Experts of a small language model.
Experts: 4 picks a token, a softmax router.
Training: a variant of Adam for the experts, 264M tokens, 4027 steps.
Below are experts of layer 4 (counted from 0) of a mixture-of-experts language model. Rows are named up (a neuron's input weights, with its number) and show model dimensions 0-191. Each number is 128 + 32 x the weight over its row's rms, rounded and kept within 0 to 255. Numbers have three digits each.
Before each expert's rows: a language model's description of what the expert responds to. This comes from a sample of Wikipedia text that the model never trained on.

# expert 9
What it handles: Function words like the, in, from, during, between, this, plus as in "as late as" phrases.
up3:157179183110101137163161124121163133100142094087157110122110101124084134130124120157086037131104111166114137108101111110131106183058171045144111153158130049083136162144193152161106141121143088141098118112163150101106070142090156104144043132159124181106077182141137146146144132163143085108056184160107151130098041131074167177152124140113108107141164104129083126125118153077130148111092153109121095128069146170115101121125103188096133108161091151071117109120158099159102130200117107117092122128124165111132133107125154190121167105176174137146115170196173123125123132113109143107
up4:123095048116100142166140140108141098147157060068097108144176129123163146123092172181106074089088044153149119110091149154138089088106128162206121120126136132126162115163118139079122032104100170183112162178133165106089115129086151142110092098124161173156120126084128160120120153085158091092138111146105132154109173103095128160182164126175128133141171160131103110128169107130178137154117060124138111088117071147021106141122141109149107126113102141178087098163159086123131101062084147105135133141164144178124109103178103124142049123090103143108146125122136129062103141151139114131
up5:126073137122165184163150138119164126150148154074145112081113135114144141124100127132154124119177068152114066149179118121121065157127151121123118150097140180171148153137166107156155121119126171110091129196155151091122145065194090153151075101055121111125146145083147172164124112165161154159143105146134143151072118083105166095121129130157176142096152176132043156146085133134097116119130081153071195143107189181156107112109103134166126144195129139046104111110163151133060184091083133160106108117137145104107174064125136085078134114123148164142125115138135191100151148096147119192
up6:160099128147152161168082145129121193130137164151090154135108084137137160159120150179116146149152100112109153143163155156153113177108128165159157128078175119132138154106107120102188132171087122149188088125131114073117137137164130159120109124120104098100131086160090123119111163188118147131107162107139117139198121093130129133131206137219099120102162069175166185228129083125192200134123143082195087127141085092148135135127138163107135098110118087199080144130164130091182092159154156087162131186174110116089128112089075101109105110144069133121093127168079139099097138128123124102
up7:151141123142114125141118132094090132122181191133086161158118125138161164134072085089152111114126118185126089137145111159202095107103128110234138151117199143092141106126115118160148170138154128099140151174093168135149067156132134139133114110195132166135117114115108143124134064121155109085118131074093138141058151089160078085095146142115141133133128163158162168124137105114159158180120070132107212122132139064130164101076115107059166160136164134125217109106061105113133170047124074108166156114088138104150126105111173089083102091109165097119132154083141165150127115117120141168
up8:195091059133100081155185144126131125154162112119105130128132075161166107090152068141169185124109067096106062148124128141109072149095075142200156185154109122123116127150075106095149158109045114134136161127141083126084200148103159134184158048175113152084114161160099133189144088137127154154069126091132119113159095106179116113158128176159096177100169128118158128137112139101089190116098102050056138116181176142147155145094116135150178126134136098098123132172164131098129130155146114149118121079132095106076086159157124128147105119142086126101102141114120146160123118169128137144
up9:148121089111141139100111148173113084132137149093153118104139146144150193109125138138110105115131140174099115112143150129170143091150093173116154122107174031126147128110136149141113114107164162108126107129143171113140143075120117129106110102243138211161164130032150105053128134094128140054207125094149081149116076112143089124161095125132135119102181119150124114156108095089102082157123147141086151156127105107144135126084140145066165073157071071145045077126123124123129109122127106166095130103138063117161132113120148136154094142113093186170074145124116164089120161184110190131
up10:159122147135101140101107134187147144100146135092112150082177134165099135140121133132151176131151061206115075138145079094165116060091116092040113125107093137076139141145171117104097109097150125168131135117151125158159189084113101149136095116123085115187172166042108164112124172057139109129124104107129135134149136101199134094154196141148093145134127128127132172164164149141189150085103158116067144122105134156095116064074103143125180100198162136113096141115118143111109154164181077105121067142090148136133121105076137112074156175119076122129071121164119172144143111149108168095
up11:085102077130057090135098143101139108108195102161123141102063165157185130085111095111180142084132177146091124112104133083140142125145153098111081176113134138129157139126129072149149144137146173123124129127141142050076111138064127127193165129152114152116079079100141166035143108141134139092100121110107103086101096141086155092201120139199116109074126114162128057146128158114162098104138143179129131153100139113106115145126121094071061089157096110106106121156162100129137113115128136095186130173139142124127114078163172147103057103152111125129117152134096179118183118143031086122
up12:098144169107169117087095121165127084117088124137108106132092108136095192079061109143063166155042154200080114100146114103153133140136167115105138166132133127122147095131106108120128099126047181094105082149119146117073087110136127133110097094138123153096147120156127078057170103162164154117145180104128130148092105148129113107158158090127112146103168138169184168159145135089172119172144111110073129102155086126160114099150102137179178162142172124211197121163148094063179099130112119147119142149166123126099150124072094102076176139141061130138116110122082135091128128175086165072
up13:160100124094091130117126118117125117073112086111108106130142130129137166147172162155145139084073114129117131070063154122151150188087116183126122162119137128083136111118094073088173119076177120164116129151128149119141149111118143152138123136138139165124086093124084097055169189102103107080167183097127147141111129121163107163199127156133140121154075086121162211146227126120153103183098164122201076174114086165139108123124136076161159146112141203117101085106167145157182168192144126147141177141087139138128164160114156163085093168105098148163112173143138142097152148126141175072

# expert 45
What it handles: The and a after of, is or in, and nationality words opening biographies, such as American, British, English.
up3:101112083134141185138098167129096055157148093133167121157066095138120099123161139116150147099143141116168154098160118143117170136165100127108124131139096115123119099090089103171125118136161171179117165151111055119134161092130156140127098137173121140133176148113138156116131142140085096183138152180141126146073114101113160091147154104055135124206167085157108096076128163174160043080128076188144129135145144179151125070180130118144050128071128170116082132101117104137174074123113140140102116203122174166184087136124090142139077169133177159119130121069185090146161129118098153091
up4:150112152131155187143118088135171143169133112128132121163132161143127095090123113130177144206119159115090135161092124100121071186126110172187117127079081047111103128116138113092092091078107126089119131121111085112153078120115133149157085075157096136184147159097111057130173162174172116151101144073139150118087074096113154130143117092089173133128122042110110098154084124115095158114186081142097174090133133147115112124092131129157081130177119153121199202159125136119126175141086105140149079110126103097128106088207078101121111096164119108125161056176143099103125108135101117073
up5:106164147119098128122139121070097089117095108152080132131041132157059129054174137077114140078080139128124142122061147141057133137083127083199133127074135160110145104088150116163157162170151131135154120139107127115133113171130172107155102062130142148169042114068095135081132133127167128107114172153118154123105090109099189143110177114104138160168129134179152137185113135180151109167150130125097153158102128162161144128135150149130181144124163143206078129187087118093055096139112118095077111118151082168157093148122108123113111117073108156142107140144158122144105078070074106110
up6:148128121150114135101167154091098105132195104100161095188141103190150154072060141105173182184089140119121113137154117108085107133076129162155153146123103126103140163158078100124138131186143105137101125115098095079088147078099145103111152128102131189076106064163084159166134178119135157138155122156134100071069139121093156110143100189144098154135180118138170057124135123104116149137118141076140187133114146137161058097110150089102190142129171165166078103096184111098149126107133135117136168117114146161112106078156205084129171116122072131107151131109109218175165108136141146152
up7:132158150138098147124149106117179134123108186192118128135112142212081114159130116129140142187085115076070139125095129108152155081124142184121133136162097134116134144143127088185118182147131104120099126145102131211165087088108186122130106165099111187134107154163068079130137163096122157210097167155084122151107132154122093114150112157143146115039144073113163085124124052132155098172154150139111138123069134110096094119144113114140060147088153142172112148101086086106190100044093118098164119110189083074157128108087124165149149105171125135152113142127156077108130135116136099095
up8:224116122178141148187110140123133097180159108145108112094130131104072203159121103129139137088076098052158100131143115097153082108087115107109120072109157130107077167122105116163097154112119068128133147160116092103168098113158105142141163085139141126170144093112111203137153112129193142127119168089101175130141089128180115124120118189157089166096089133073088168124073158110128178135117071157085161151163088115156175084125176138072129077060081122127140127076108100141103180121125118136129152124136156108155120108134172171164071109122139086076146106138124124136180100090065110103
up9:138078140115090116120106121165093153098115154166115192102068162150084178095119093135173166164079082137182154124151144117130094098138141176194130115108158115134161164107127181124157089145117143107117130147097148090128169092126148137146120150162091159047122124085102088128186126143149120148082166119133182122117136138144107162142123073185117141122179129121152141210128100135116104101101092063163193113100125129168151150160126111201182096137132073111131127021158139111101098077114134074134110093104044119108191171136104125082135103161094122157113095105100100104085132101161112150
up10:099114059165134138184207133108142112140142124131167108118181093172143119060110121124144163117119155122084087162171125120110124159144122126140153115107179107124163182116155130144080134136168135129121169178127165115130075155170147075111151191153100153146112125168044134156103133145127106154107140102119103133105106154124192096070139149139124121106145103043132175099160126140147141047062095139130161064123106140119148157139128111117164105169193168136130125142142150163049145158108193132159175095105125091139120172145066185129121141132147157148074154122173127129178111083174121038
up11:121163172136132134122065187156140109106089132141088170114158128178119159099152141090144124089094105110162117155148150133119163149068151188126124176070146145148061086149147166127069102115120107146079189132153099159115140077140164142147118159142091140150155095200100118126125116128148093180100097160162086082138116120110100191111179100147116161108125090085102105096211068128098166143110120131130126126101107210153182114140138170147130147092124123169158176092173121110196117105124033101114181116144183070109143077120153114135107141135174127137138124117146116169144052079159105120
up12:112094178087139132093101126082102152151081105140147110157119143178085138175101130175073115117144152149150114072117105102126115119185111124181135065097148142095141134128139139117174116115107070105056122123124181107111122084122122127090133114082027141105157119075164106170138174141140150128117135131153137128111111144166209083229110155146129117075160154126162097147125046141100116130134170128109143153131109136102141166105099075114097126147137141137133088157139082111169145143096110217097089199196118113136110142128176106141114128100180139118169090141132139167202160173074091143
up13:090129067123102154157136122104156107099159162132164082092154140103113115109149129103126107153124191139102117147162096132118077115133086068121158146111148110112135135102074139085125148078124134131151156155146135113127117060133208145161102115101085120154120160132140162091129156157156134115150139179121117172034142092166124152093067170124138124051153139114161095104107032085102128134122085130144149124102169108157033103066126102093107134116175195093106076128141133123117155136152186090162110189167110135135074147093126171127083081078164134117124131101090177169203134114093162115

# expert 17
What it handles: Middle or final subword pieces in place names, technical and scientific terms, like Naini-tal, electronegati-vi-ty, Palest-ini-an, philosoph-er.
up6:140121043128129176119156118141126123160112186137168156124093073114153197132128098167176194105086096085195105071113127106165175166150064161120104149116136101114122106101113109143106113109143126096094141123109095120124135125164157108155095057102112089160124152147168158124125099108135134105101136093084087098096080134076119186167144133127177167078126099144141143113130134112092122075156158137142168112065160100195082112132089095168059135168133119122148130127134130207115120137147076181082130130133086101133131148140151141062075090107133153153077201069099124110181084132100087097
up7:099114105120172166135140132149141148117102178090119094149134136144104130108148156092177095129119127161095095122106108087132173102130142152126136107088095096097139131063143113173073176061158143138119170114095128163126082075133148161185123120123128125141134066154084110096120073164156196094108128107117124119138106122085153094096136077135143085135197184119048128026170109108089078130188135152158185105056109096185099117091091125089133095108109117127079109086130145134170132146080128146162137176186159113108142139140101143153076085163156148193131140048165096163123112130134143101
up8:091105172151180141119122186132086095145130108107102095139042196152162109113133110151111129171190135157201106105080139138116168164103146109133159140132145095139073133196129082128132162137116154143144122129123129153103143197167109107135136103095081111104137135087143130034138208151145136122091166137192145106092129145191175147103123169104157130141129162166084179114206107075146118105149133098166113131156110132181114070159169156105133124132117141109101056113149155180104160156110140145075138111090157122065159122163132138114107204137153164145104127139091090167089101134153181155
up9:105165120154111139152142119114062144147083097131085092171093154139140089071133128087105136201169117104155061114125145099115123121187120161087127141115092140124138145195111084207121112116113206146127166136132097125134128160131096152151114116142092103107131129124097108193111160145164133119111153096139100116134181134096098154142091151159121148128136133110083075128195058159093163056172143107079075170128186109178110149122135086064125152164124135166110138179140184114099178138134047144094149147123111138113077168181076131160129164130167164161131145108110117065179080099157162104
up10:143157114130174161169171138125093143068079115094114109139152126153105103130103160062117219158140095160115119172108104149156105142146139097120161162137109104173134142107212083127138127085106147130132148110078143097121155098119174136146132107098135139124151139111127099092140142170131160111150134113079142104116103172082104064146171143204160137047112094076147163134138135159159091124184115151110137111089138165183111163112158110150130157135105156162120139217139116192172205117101087119110115140179122132108198118086140125098123122160172130121153189113201142093117168083037093132
up11:119129134153133126143118181136118170156110114133153121129139093175201090108155139151080115073095160140123099169111136169174120129114117130152109147126116055107180115180163132160133096114165100080195179124151124117106076066075139144161137167081170088083108143132198077105167134136144137120079164149020140138100182107122138094111183164121178147068125116173124141106120151158094132066233097133094135192103145154158093073158111113105141180137098123119134161085122111116167157096110083144141152111141140121126186104116150109094117148116105149103126147073091167079121163147142145120
up12:152142104146119111153163208066080105148127095068108140121166154117135168101143183167167130141145135199120169195169122076123150164101104162122104129138087069072157092122215128109133140157129087188176139140119093096063127101113110098147152124082109119169097137066105139145136164110143094156148169135116117128120113117114102145161161092077144114117090091134130119062171108053178152105134126162089077173142121122118120113089090130145178106152156133092142044149149105115128132125100150124138135151068115077138172072179072133108130106145145142069141170132177149089100178093145142131
up13:136123075144108120152140156145134140172071125069142124081157093108108077097184148195057124151137132106064092081149168163070086148128121073123145109135098097130155172147144089138167113117103163097089136137124108093183134137122139179155088149139207114116158129148154127118178161158085060087132161121133137104105076095055166103164097146111089189143170123101114049093082178154153094113103125119106191141163133186148119106111155172167147141118084147134140107108188141128099128136150154138141112092181127147151161130127047142054122112146138120115135097155057137124157090113125119109
up14:155145133085144110140105155159053075174094085084163117141119156097140126092114093086105086128147195114181086137096227195155099117092101120169137136151134140148149188060101139128128128118095139066136176168122173133166080077031122112170102115075137120187110096161167158124147126136149114127103149166122115069090093141145186114181091128118108149083141106098105103164146137157097115185140143108101153081195073161096100120094159115101127153154106093156123089119135146127090108124070124125127081109099091168113146123082111135129132124165115125158069119148084164124168127124161112089
up15:119076124132168185162098127126162121132189106054061177158168137115161169086062155104174088158119139117109087114146183103191096118115087053139105124095068157101138083098115113176130156149118119103122133161060183101099132109136108169164158093188121138104111113155080125122154177130193109147144150093129109110148128117127133102144093178193161133109088113125092121154159089082173133112139168103082112137105100065139131137112169067064157097054135102124119141104172140125171159130164136089088155171176115156171106089107139123118128144145169107143159132095122158101136094087145134078
up16:150140089122120162150094156118086174166102150095128090119140135120147138129155108159136143140195146165145102085134164107158099134113090156094158134079156151108100172136113171133035136140116146159148114130137129092102143055107124158126165145162149106165123147125094066124147155206154103155125104127078114166123149134093096126192088098125110178151129113127164100223186127123137115177135156112192162124093141106161116105100094094078196149108148164168078106135127100072136096193099090107083082117151134135095171092135091148117096135081123170093118108174062157109091049102104114063

# expert 12
What it handles: Paragraph breaks after headings, heading equals signs and row-opening table pipes, plus early sentence verbs like was, is, began.
up1:166117094137102183130145128125115084166186131095096116105131115167169142094107204129162111120131165142159180150138098136146128127115107093142120142117144154061122136127121167081139131196134119139085196097159116130166175164102125123122125137147125206104087107080114121111136051149153104132126130248098130110096073163065100114141116136147152157089186073079110123122174106168156159114127096141140146167119098156147110113145151143155171222138155165110112113139116085162131152115077141076147148126107060123136121112108126133108171101101182110103080143165082175114117083047162085133
up2:140164079087153129168143174134107126069071055129097119094071101115104085147131120160125120081146117132128127124133110107117130127057073151152169124116091129083134169113097125148132082124138111169113121165115088155143153109141203126107070098180083219194125079138139114090096071160129148149129176117127160133125196131135123116153082145095129139104107149157072105123105148134186124124105121130138128110132099047146184108155150197101148156106142129122121153133188140199107125150090159166120140115089108142098151100163114141137174164113120126180170164174167127146077146103230096170
up3:159100116116081204131130146110167108203078046099145125139103127116129119109107043151096167134137153172111134123090125105118134127157106090182154139121102111151168151118122063183114101080121106173073143135016088105131135124141146147120085133136154108090069113212119100092152148070120177125123151125101157128131128123114193041125137129094138119121074074101174096102131091108100130096085077132170164127139127139073087131131145115110093093155185100090131191141141095126155173114144095144104109141162178115138103144160063121061123107131123136118092149137169131119090133137095145139
up4:137069125153080154163094142123150126144169112099126069116094183128100150146119201116156127084150148172091153170074101103125110141117069173131160181135092117081129097210177122149110156169158111107144121156166116132159100176143096170133084047125121140158117140151124145096132108105159150150117149193123098108113180152091153089120139168119071129115181124155135146130155133119169187130147080151099088167182118143081114183111140126152108156137165115104160146182192045161162102138064110120138119133145064145094157147105079139148112128094098179122118132234153108135117094112103117116
up5:139109127142117124096154091083128161145166114130119208097127116163116131145102137110112165183169119109138121130151139117153130146109105078178172185147102126146127126146166089099125121100142113216089158102110090043104076125116121143229151133142187125124144124153156104103148173141099136119139105137143074144105101141174109100141175096105124142144198115188148097087131110138175131134072125068135125171190057166145090110119070108174117118183145156144133147094093092109119081116099125075134181123125154067113138149051135113122187177148145130139159160121098144096196116123053098122
up6:172125178132059121137109134126080148107125077150086179171098119184106136118147077150109182158196097133085066147095116126151141152168134084089105169108119052081108191103148170153132102100127158162063106143115066117134130131167157117160105121121083135069087136138119139096150111090114135154117124102044123186123125168167155092136143133151150147063154077093119138088222127162115182078085141158131135146129110118149119092143115085119127101125159141164077144124060159146201140125121098123116132085145148132131155169196131128125141173109121183135152077104168112107150107088132095103
up7:157176128149100172175156168120161078110144083100127046162144180095135136102067103128162198138168108103163125129114124134134109193090128124150135099130078129119131146104082097136137106119150092107096140100095172150124082146110107135191085065199131209133109085165141059129167134176100146082120188133166146143111150132142177102183114093099103123122129162148179095121167109117121109098097123068108146134131133166098100107159152051107117185114114171123102172154146161114123064144139136154080118068113130119120122094174103089121142094141075122159093126137206117106141123161114173073
up8:177167104048127124178145119093167118157158107141155159172104076099156157150127135140080120185097145121142101095149112123147158083124139128125123120143098118164130122161085133175154097091146091095169145142038120104102155097100098138143082097126136113145194158104132142168158160100096132102149158174121096114127114100093124125121147098131124133147105246153103120150073112093099102131076182165103137131038197146068111081102092125131171132111117163126146149116117116052168129159135138141155155169090122137184104066120094124127064152184125136119068175118165176157167102172114104108
up9:151116122140161121092160111118118143182140144127117098128154198150197099117150066142107157151124149124141194112155148133118132164138115142141166133114118116087140155130137100181136138089130139132109158139094164205089162139107112115169211197104100156099141142097129201097162150146110108128141126208120182159085114200137175138147144126088120140146166085040061156105136130160171087153080119128150112188129094134078094116145093202104161129150136099085138155089113139133055154169108099153115162135076140126129112176116083155110129146124108142141068118109122169147206156071089099139
up10:141130136072149188147135137113141098148116138110076121136111196121127142040146093129148144207090121174070137145118109129146105169069164131106106105141171069142116152121135102126094127104140155191128168081139124160124133075143166155118116077127159093109057105167169057112181096143124130116115171093134156169069142065134134158142149104107108130098087173112151140113089147108095141158093125137105134098137168116104109158142173128219156099113101188193115201085133156129151103122206110166099135114164115079143147093123179108130111108134129107126147148173206136140108100171100147179
up11:102139180143111142151075119126046150119094151162108177137131100190150160122124145089150170149090110111142133149131117151093113125073076099099125093129094067105093147139115158124119172152119155104090133132096138158087170107146114147126181092058116107108141125115139131096151214171113127158119152139173126167118131061155139132120144081137096148181115098181106096119126145150096117147133152063114144148133089137126155163082144148159125107152100228222128148081113093115118173117200096113180119093068118076157075114151083119155094158152146140132071145143085159167126099107127065190

# expert 31
What it handles: Middle and final syllables of non-English names, especially Indian, Spanish and Slavic ones, such as Narendra, Universiade, Hermoso, Gómez.
up6:156067089165129107108164141124154075168180131121102176145120183132084184079146089167201130144097158119166190133091187136158169157088169176098126125104092118075109151133124161085107163149149080119148144174113101129158154157112124091146193111100118112190089094077080131171112090076128145119092157135107190091081124143146113118167116103148081161107141165126112121106088173062180053150117117143128121162132116116086140140134161180096194161105155166130133107099173127134177152155133120139166148103114113107085090139157167196146132175124075122101115089138122126182094146158123160124
up7:119105064166149173098148146097095099146082139086117135114155087130131130186131117077145161114111038128134165078135140077136124124077160157185163137099105123087166076126112167080070123110144174130157102166169197090154087126112134132161099142097143121156123130103152192097148101186131195189099141171133141170120118114104130074119109122117143171097125134130081112154132070142151117116087172125121165169155164145109066142148123116096194130159199136173120116158122067158163173078105108107108198090110173116157172145135128113134086089191116145149147151117099154152155145133158091076
up8:174148108182170135142092117142066154132087110120132161186167133152103075135156080073117127157135153124220149130178168164149094146122148179108104152122139070089148141151143104135119181171146155186126094201130161127133171105122181067098143144156130091130124070124103188125156142166145178166129162149144165095099114096104107069208096187132117157056137103142161124144120129102109101116176107177135176181108126125162146115148157095147055184134130139126108073179177149119129121170123157210135125149130176122105089121134138139099145143154160086124125103161160118117159165100151132152
up9:093161137089136155199096111079128079181146107148101154191159123102106108142107106119095140130126164101153156143091128094219075091129171060122140159110113100108163164077051140174117116182092172121114160075105195126161098118144152167206118086128134101148158130129154119104085126069172115164138175117110114173110073153136160106105094131181127143152117137157114098100179160148099154171136118107164119170155094126127135103107172129183162143100198154085135101127176138125106114174162096134132122115166106098111091121145100079123099196104095134132113110156088158130160196126133128064
up10:174141147108077069214128187096145143182097155092110119187170102123121065111092140124111133176123069122084116089137047159094143135145095079130141121061137127150148161150136105095085146123115110146130145142140174177132117157111114141153191105158091077136171094096131113096138139150191137121090150155126124093103115078067106152126158162169127129124201069138164110135084135150115193135115136132152151108128155112154071147116155110188152236169157123178103113110131112113123124126084112132076157104139143083061121155129091155146130123084147171160093136161123106137126120202165137137
up11:115130083066119119119114146135113141124157088099145092143080123095077151153131108122091141134093130156094023110153190124128105087114132077101144121134156117139115147153110128147056131127123151145126142154148158173126106060121130173115153123117062134162159133121104094087102146099193062138099125127092133108159162108105126129143183179216098159142158168136160133148086140119091107161131192148157123176139209126140098150145072103077146076081123212153123082080131118095162103165132136159087117154098093135087137184178169089090152145133097096147127150112132137187110053125132094167
up12:141131107090128085102162149149083140086137144127138142164130114137105075126088157142131166177070146169195104108137116104112130092151182130085149101121115097141123140126143089112144120158132152126146206122150193174134126101132166134095166083158166132156081101089055122116139150180197107134042116127122108138128112111110116138104111179110168172196146131085119183103146089142105119127189154120108160184065148119112150143122117175121121148120136181208122188125137204114161144126112092116106060082100151105141160109099163132156113066125085148083164127133095168104133027141154109101
up13:114132105161073165168155113083096066095166143122091150143136138076134158152117102159164183147139141118151073113093119103112142126190114090132106117154118086114091087097146128118143132133116160173133139171148230105147163163135135140139160121162073149112128098112092130139124075165107133180083086115129160090096102131072095109165125104178128173082126179214162121113157081105135103139107137152052138132178155134136159111109082175095171190107164136086100118117211128101117076117178161174099136137089134120135129138137110132140138151110112176107068208138144094187124117186102149087
up14:191097037081092093211161106095153085169168101126151097098119086116148084122094102106150145111145103124092059103113149108092113098151159155163083095086154132095167140099142088117139116109068098162157126171158122122131135062134211116168117100136099105060137126120137125099155137115154114146050135150130131126131138155163094143113122162160159142085173132098115105138180114127116131106132093152102132127202125111152115138130139152130085174154114094167048157167124156215176146064165089122209107097156115161120105091071134124123139139176079104126093151124137111124129131125095080140
up15:206161164135149122132079135165122141142165180140122131085116127144107120120091128131123097166083029166167121184128132134090156160083111125104111110138123094108177115145151069080117129124118176133165150095119066096119133162137164140138179176147108116095159176166167080101107171137208095101115158158096112155130096153138120111111160083091164116164091073132180149184106108131138140119131124149122144082147089133103119173122114159095107096152080138128123136153163155129159072102126050112124118040116136114130096112134078175055127133157188162172067192129122153148147105076121109075
up16:195155110153114173132123154068108099115156103112151098154121108145125086159153158104119166173144135141129083142195061099073142070120099103160149114112128104122133090099135142110140133146125132072088232175107070138127102116072064099140105158123096136112092158128127194115199119116138100111125093158155130166125133152180126170153107149154122145102127101125097129152115114106110112127120123089164133127167131032125091104138118098151157123072099082084045140053110102086108182101097092117099120125101122100156140065095124143120115158125061152091154173117166110148110085122136093041

# expert 29
What it handles: Indefinite articles a, an, another before noun phrases, plus pipes and capital letters starting cells in election or results tables.
up3:194147108127119150164051117091086129156158126106184085106140183131136156122099093113152137134133132135175132137173115138185103180139125156084118157043119037108096156065109141120073174149101088075090163157123085112150112111123149154116141091103130136129120169145107157105128154136146124143127162149092127077139134137125160082121094194111127103110145162165075168068173119107124123149144173209162086115086110084122119141095147166112157147116149162167120118127174131131088122119167165115124137109131143122105073053103140179151132167140114126098108120179107089189209059145084147078
up4:183173131107120111142088156124130083149181147105161123146096113112141110045072125113151149132087138067113085101169130119131076112135179178092164070077126140083102088075123059151127192179123123132148171170116119130082091157068137118128175089179147186150136123093103062126142144134101112113171153148128141100107121072039094096113136096124166134092152115165140128108157101152158139116146104124069125118108146164089082137060152077125112087094155110151093127156155143178100161130100123161157158127128117134141169101108205190162090135092085123126111164137149119161155092060137138147
up5:137034137172119098121118089163134153081156123143090151156061109170136042086143121149132136112064091149178103121152109124085122177068136110136131160042145149090136151098133150119177129128067164103104096128096155085101108122125143173130179102057087146007081153166142146087153154135126095156135168075133153125158141073081141124175100132170185148141149121122117126090035096144112120125137143107164139109134114108096113096154091123134125126166129112142164135093172118106186086094135140105097148128139155112110141161153147097115074172142142145117132143109117129077105094097087116175
up6:189173127056152079112156122082107152145147191091098105181110162145099141087141149108167066209121087136139170150074155160118146089147134117182133174124123137095081149113125150112151188088132179147162141114138140170135098161198141184111105091092116125149135175144169122071103118111132117056135143124103078122092159114119073132126075138097161132124130090074118129067136108160130129129152135148111176086079128154051086094139131179116142112184104112128104126132157148137135056135150140136130146183156120159167098066153131185137181176072164153144164091117077125141138119103149138142
up7:111154074119071156163144134135106092138114122123090104157085082119164184059102139125145157119119121112145085084163125125099131112139114127149093147121132154083082178084136133112157127171127138069140141115153106176113143144114102208151171096150119167051136149147096071132112127130131113173112188078148150145079133132152132145199072185172166145148125105130141177102128114142089083108129206169152160143098126172111111100140132069188189137110115117114151053115126137116137138119106071144145140076119170168137150112163133123154130134110111092148069122081109101211113104061195124060
up8:140145080138105127175161149126152108125171142107136126143125113166139106191114121133068159157119133178161120083140101088142159126100093166098092170098105108152119155098123063122097065132143121151113142186195111187108094112097165105157114126170110145145124101154081168130133117116133126104097184116114135119107109091092162154199163158118147128136109034089164159073157144167107156152126131188141096123112123210132112134158141155163146174091098146116115057101165086135118161110130117133129103107102101095118214070149198102168080157104152166146141172085121158052208083135124134124
up9:175141132125101160121053133022096176134095086120112126134081108134065136189150159115175193101107147138122113145071088133191100092135102142124150155094150077082139151131120172180170142180143170161154126172153189159099103138125081147163182150068099168164096101125124081151139121114096130112120097155089139058145122068138108138148146128150153159085106127138121075115078130088131128081146112114143152103138143101116047147102098116095124103148167164177111148166118084116114123086139168190116089148118150110121134170108165196151151158140135151143080115167117136088184107136137087086
up10:205140081149154162142182113100135117181084131136113125196076097137141110124104105113214037169137136139130108102145149094149120135067114092168135123151176154070119157109172140096090129088105190097158156137095166119120116116114124063183071166177114086083113135140160141123151122101111117194123140130117108116102095151049116101091068163147095130128213081145056128132163132131142099125137134111136160131159115163073099148104128105078110128107120135125102166155152179124153103129121149137100185135164121086153112124149069186136158124129115078115151139119136155082161167119125082059
up11:091088086167128149175147126104140181154093169119136146088088133177134211066135115134070124125097117099130124112114180135125158146082114147123159145109094151149134147144177123142191110120107098128084161148085144137142084125137141189093112080131066110124134149120070115146140151148112150180088128169159079148126082105094117153193147051156202140100112147100174124120148112103079078099090199144117123138115150109130100121095177121152123169139114127104109088139129132078215191163090069093110160135146158154186127069117158170161129124160117106133114129127113084141132105056100165060
up12:136100106104114158121112136128129078073100114132155150132142170162111130129138092094114123152129120163146090095155151083117127170088094122112122128144176107098076164140147162102183103149115189127120084148124147121176148167119046195106120123144100116119151150099111156182150188129095154181150096097120104102146160139116122054215118148174161152137106124066131110129063130137155128124110145158174183111185096041091143095180134107126116115152135134138094089050159174128175122091091079127136045133119157121125129114099166153131105133177113167061059180128130111133123163136149085061
up13:126134055147127235200153139108082109111184082197140171164151042191178182108093093118089140113134124061149108152160104130126116129129102107138154147119139101141134170120175099184181110126164143127154136137101118123202112150150109128200086100187110148132135089088106070067184131140118155153124111182133080126120106109103131115125156077145141141120153138134123130122090143122138086096103110110119174110126165133150111149126153119117150164161192103073085090172138128156164137137079137133131121141112148131160147127153117125162108136113051111118063211110128159135134120124062130078